Weights of a small mixture-of-experts language model, trained from scratch on English Wikipedia.
Training: a variant of Muon for the experts, 793M tokens, 6053 steps.
Below are experts of layer 5 (counted from 0) of a mixture-of-experts language model. Rows are named router (the router's row for the expert) and show model dimensions 128-255. Each number is 128 + 24 x the weight over its row's rms, rounded and kept within 0 to 255. Numbers have three digits each.
Before each expert's rows: "comes before" lists some tokens at least twice as common just after its tokens as in all text; "mostly gets" lists some tokens that are sent to it at least half of the time. This comes from a sample of Wikipedia text that the model never trained on. Tokens count by the router's weight.

# expert 93
comes before: " a", " been", " not", " an", " also", " the"
mostly gets: " is", " has", " are", " was", " were", " may"
router:104104135154161131091073146151118195107178130085130114111063121115149134131081091104129112137084140116124167147125118152125110132180144106179129121129151124136128114137139121141097106138135143069106129087155081126127164172142145152115108129157130109125162108104092141139120139156125174095158135156125143169080170144154127147136125146132148108130133149129154112190135132109123143128113

# expert 66
comes before: "on", "ons", "ve", "ona", "s", "ng"
mostly gets: "ti", " mini", "enti", "Pre", " anti", " Mini"
router:124093129128125121121110106136114159133167134155160117126068151085111110147094139145174124143096157161146127134126107119080113116115162131112133179124118161146171122109128115143123077129114164117168089140104114127114128120150126115118124121155146103164114123114101166120100128167131086160149139126110124100115118119175142163130090104130085079114123111103164150138156132092144132129062

# expert 68
comes before: "-", "  ", " Total", " 1", " 2", " 4"
mostly gets: " Binomial", " COVID", " self", "|", "During", " Animalia"
router:130091109132144130145078151112138159145178146100144104114079107093129151105128079122155087126069110171120131137166118121109128140141135133167117144101106170134129118112157108137074119126154100167127137124111142106137107104153131129089106140092107083146122128135134125133112102158108128071149125143092113188116130121156160150175101115141087087153103103131149107153137103147137145103153

# expert 96
comes before: ":", "\n", " M", ")", " (", " code"
mostly gets: " JPL", " Coordinates", " code", " MPC", " Animalia", " Density"
router:104140136131139103119089122146115117142145136087137141139106105108108124143120082108154074203084127140128165168135126141129119157144158140121097135140147206139165176156177182116125142116137131115150123121168162107116091122110125118150114184136098091153158118156111106155107086158092121151174110111129109140128137136144149129146162122143096116115092087116112113147109135154175128127093

# expert 87
comes before: "s", " of", ",", "{", ".", " in"
mostly gets: " son", " daughter", " father", " estate", " population", "Career"
router:132133135144133107128094134145125142110132133116140143130103137113139118157102125103081067129119127139121122095147106122125120105140119123130115134205166147141148103112092133117173126150151143137173115103180119113126048125077146163156095151136122137138211161133140142140099087133109107106156103142108123143093154121125161111130145132145125100150147130105125116135133119128138096113131

# expert 99
comes before: "|", "-", "e", "g", " II", "de"
mostly gets: "My", "⁄", " Roman", "cont", "ingu", "class"
router:130102159140135151123142115173147138154129165141174122124096141131096130121121103076163147107139118131118098093156150126133128127112161114131108077127144123140104103089133145115101123133164123116147097107094115122113097129101152086157186128155091098155140160135099156143153118113154119101117104074144127145139094128139122159161147127139106103168129144105159099133138145148167085127117

# expert 125
comes before: ",", "g", ".", " in", " and", " of"
mostly gets: "ge", " Dem", "din", " sub", " De", "gers"
router:121091136124143130137121146142111145123150160120142118111135162143174147158133137160151150138105158114120161140173117088077145121153161087133104113117120140122140154109135132119194119182087126101106108139100127119122113089104112112126111155127095137112149127095063142144097168143128103153148107117098130127134125138128137188152133085140112130145125126092159133138166146147140125092139

# expert 70
comes before: " |", ")", "–", "%", "0", "8"
mostly gets: "19", "18", "00", "17", "80", "60"
router:116112108116138142117144123154144157124167167087129145120055140118109136090154122151189080136087118161127150119134138135116154122138141069104126138139115097169111104102104092113132095105161141093108116107154099131122125137122140087162120155179123109108157145157099127150114116131155117102126115115119171156139134146139136111154114134135143099156100138136175102126124121130153142086145

# expert 124
comes before: " of", ".", ",", " in", " and", " ="
mostly gets: " research", " music", " data", " works", " development", " work"
router:141150126178127120125116141165104112111108136085159155141110156119131114145136101179164143159108126123149170114157114149150128120134178133138142137138109168140157151106090104121088184124104101139137139122130115117126125151141117141097127162135113133137133128078170110137134137153096108158150080162138136162120105065160158145112172132122130117125155104102107094159107137139126161125120

# expert 116
comes before: ",", " and", " in", " by", " Party", " at"
mostly gets: "ist", " Catholic", " Socialist", "ists", "ism", "ician"
router:149111107160154110126159123136116112135127111136120117128155157144134148136113107105133147136134145150117172148104110147124123096139167120121098126112139103148107104121104091123097105163110104165084151131157085096146075135095108116125136140129090095182163135114117160145173131123094180136169114137139147117113187087070145152113121103142104160159125130123120131151136122131119070146130

# expert 102
comes before: ",", ")", "–", " |", ".", " –"
mostly gets: " 2005", " 2017", " 2014", " 2021", " 2013", " January"
router:129087095126147093093091109140157127110145153107132112122090153132118127138135132122155121137134144139137104125135101118136113124132112125160101126150162101125199134101140113099101127102138122150098112101170096126123103119163145136115102177123066128101095169101142165142144085157144116141128112110107118123084117126146119119137118122144103102145135139125109076127118135129139151123116

# expert 69
comes before: " the", " a", " his", " their", " its", " 18"
mostly gets: " from", " between", " since", " until", " From", "from"
router:114101131139103113112083102132128116112165132120138131115090083117147144135120142102146154136130164152084102140187121129106099159120153118139111149088133136110119091108117074144145146145159132150119131108124136109132152158135147060139112143121136109168170142137119146154126138176157198095106114140114141090101146097146152110152130111119154143100134148101147122126156126129086115107097

# expert 82
comes before: "–", ")", ".", ";", " not", "°"
mostly gets: " 1986", " 26", " 1949", " 1959", " 34", "1978"
router:150113111152142103100046110140123159118135151110136137113088135113161152124096110104098077158092141141120141126141105141083121148140111114147109148195162128144128108106130106107147131125127147120158111093155097113109094118137146121132076155113108103136157146110083139146126000152141136123159117145099128138087166127114154156133143114153140102143113122114156101154145127132132139102116

# expert 120
comes before: " the", " be", " a", " his", " her", " have"
mostly gets: " to", " for", " towards", " toward", " with"
router:119124119141162113127172077129123171128136130159142135119062159096150108134148098130125102107084143145088088143137110168106124123138113131131122169175159105168113112108094103139153174150091169137097104068161159130122115163171128125138140174133101091151133150081104150138139108119125138099098135107139134129085161087098124139132143140138155146096102148098180106155136088118144108122095

# expert 64
comes before: "\n\n", " |", " The", ")", " He", " In"
mostly gets: " 1969", " 1993", "1994", " 1965", " gained", " ?"
router:139106107137141101106062100151114155121155144114149135120086135122161139126097107102089070149099153158120143126136103142097123139129123117150110140171158132137135124110116111117137129117142150126135105100154101118105087125125133124129092161115109107135179149112074144139134000145136142138147121129098136144083148130107151166141137110145142105154114113133155103167149135132124139099111

# expert 78
comes before: ",", ".", " of", " in", " later", " and"
mostly gets: " time", " days", " day", " year", " years", " week"
router:107137145137114129143112134141204151132148118127150142143101117152180134097150137103143113162130155154121121139141102165101140133150111144138128132149137133122207119124106115116080138121086123116100110066062086103120112156121175108111086147137111133142137170069146147148139112115104162120149107106092120115075150112174096160131145138111134105159138117123116123144124116134135148134116

# expert 71
comes before: " Born", ":", "-", "\n\n", " The", " Location"
mostly gets: " Phylum", "Scientific", " Clade", "Ant", "Bra", " Directed"
router:107114112126144102110103089136121121090111167125158181077130157047119135154094109105169097134143128157128135105146139134132148135150143126130127137178115142125146085103104148115137130117127171107117146093121100105136147119158108128122112135133112100116106151110112139142104129148112167123144127182111129180109154154160139134138127090136137145124024126109126085154097115142114141116158

# expert 126
comes before: " of", " years", "-", " other", " months", "teen"
mostly gets: " two", " one", " three", " some", " each", " four"
router:158134135158119142102106137138149133118113149125170107101096184141129150119066104083088118126127146153094104123131088104103128117126124099128128126129165164141113089150116156116105152134098114075150132140107107105122145144131115139105132140136132094146160146134142147148161118110113134103167113146106169174147104119159147144114173139130130120132134119113112132167145101124110121137029

# expert 77
comes before: "=", "The", "In", " |", "|", "On"
mostly gets: "\n\n", "List", " %", " Opponent", " Candidate", " Pts"
router:168145108146153143135120124126118112111182131100158163127111118090151096148098107143137142110127154145141115136158126128121112129133134107193118155089109082139120118131144083147160150167121133136130141105144137151115147163103154169101116137115114157093122133141156184145126093103148119175162111157100137151143147143150110160124115131136110136130092095141109113115120149139113134092088

# expert 105
comes before: "=", " =", " life", " also", "ography", "\n\n"
mostly gets: "See", "Early", "Japanese", "Biography", "History", " Nominated"
router:140119148137147138086131113134165119122159116107109140110117114118151120105147130133133157114145117152115145127161105151146079163133132088147112117070173086133100161123157135150127128098147119125090126074119112140112142170122160185126151141185122115134106133150117157136124055134153145119148084125120133142130132153134122109115125114150122125121056082139115119121154118143146181105097

# expert 89
comes before: " of", ",", ".", " (", " in", " for"
mostly gets: " University", " City", " County", " government", " House", " Church"
router:181103118157098122134115135143185105111124168126141134142128131101112139135135124153132110096121184160098147088129115124154107176157156134118118140160175151126150126076119143151130139104088124130137113130112072134128143127085128113096116141131111140110166158149146133153135107173117128153126069162141136131104150102128123140135105119133101143111153107105124129155138125110131167170101

# expert 76
comes before: "ing", " to", " of", "ed", "s", " for"
mostly gets: " get", " turn", " able", " look", " forced", " sent"
router:136103087132137125108129063146137165139149139100139111106070138090130106126115125165181099116082143170117112099124119125127146110137108140116124114130106152146161098123165124128128099196097121143118117128106137125100113127113144137170127117161131111132115124136106130128180122110089119135137151110085144114134141132103130131152166141139127130108139128093181107111136089093140128132114

# expert 73
comes before: ".", " |", "0", "2", "1", "3"
mostly gets: " ±", " −", " +", " P", " V", " GA"
router:187139129153190124162151102129117107120119131140142197091045133122147128128123119108083146118131168128087143118110118125105121106167105109154128177157118104162151145121119119082133127098088124123155097085132140130136145172153130124136119155144115141113156120138185128146149172136162105143152107094111150132111172134129094152110154144128109124133127122071135096112116151126141138120138

# expert 100
comes before: "\n\n", "\n", " |", " (", ".", " \""
mostly gets: "\"", "”", "featuring", " stating", " said", "She"
router:138137115129101138167136112131131129136138156127119143121121150121098128124162106117133124147111159158131183130214133115150135193152191141179125147164165104130151107109124104102107129117099158141170108067125125134120116162142095132099104145133119124139125129144115125139142107119148146127122098142109142109131131152108120144122136119169130101151102071129123082128169115127154156097127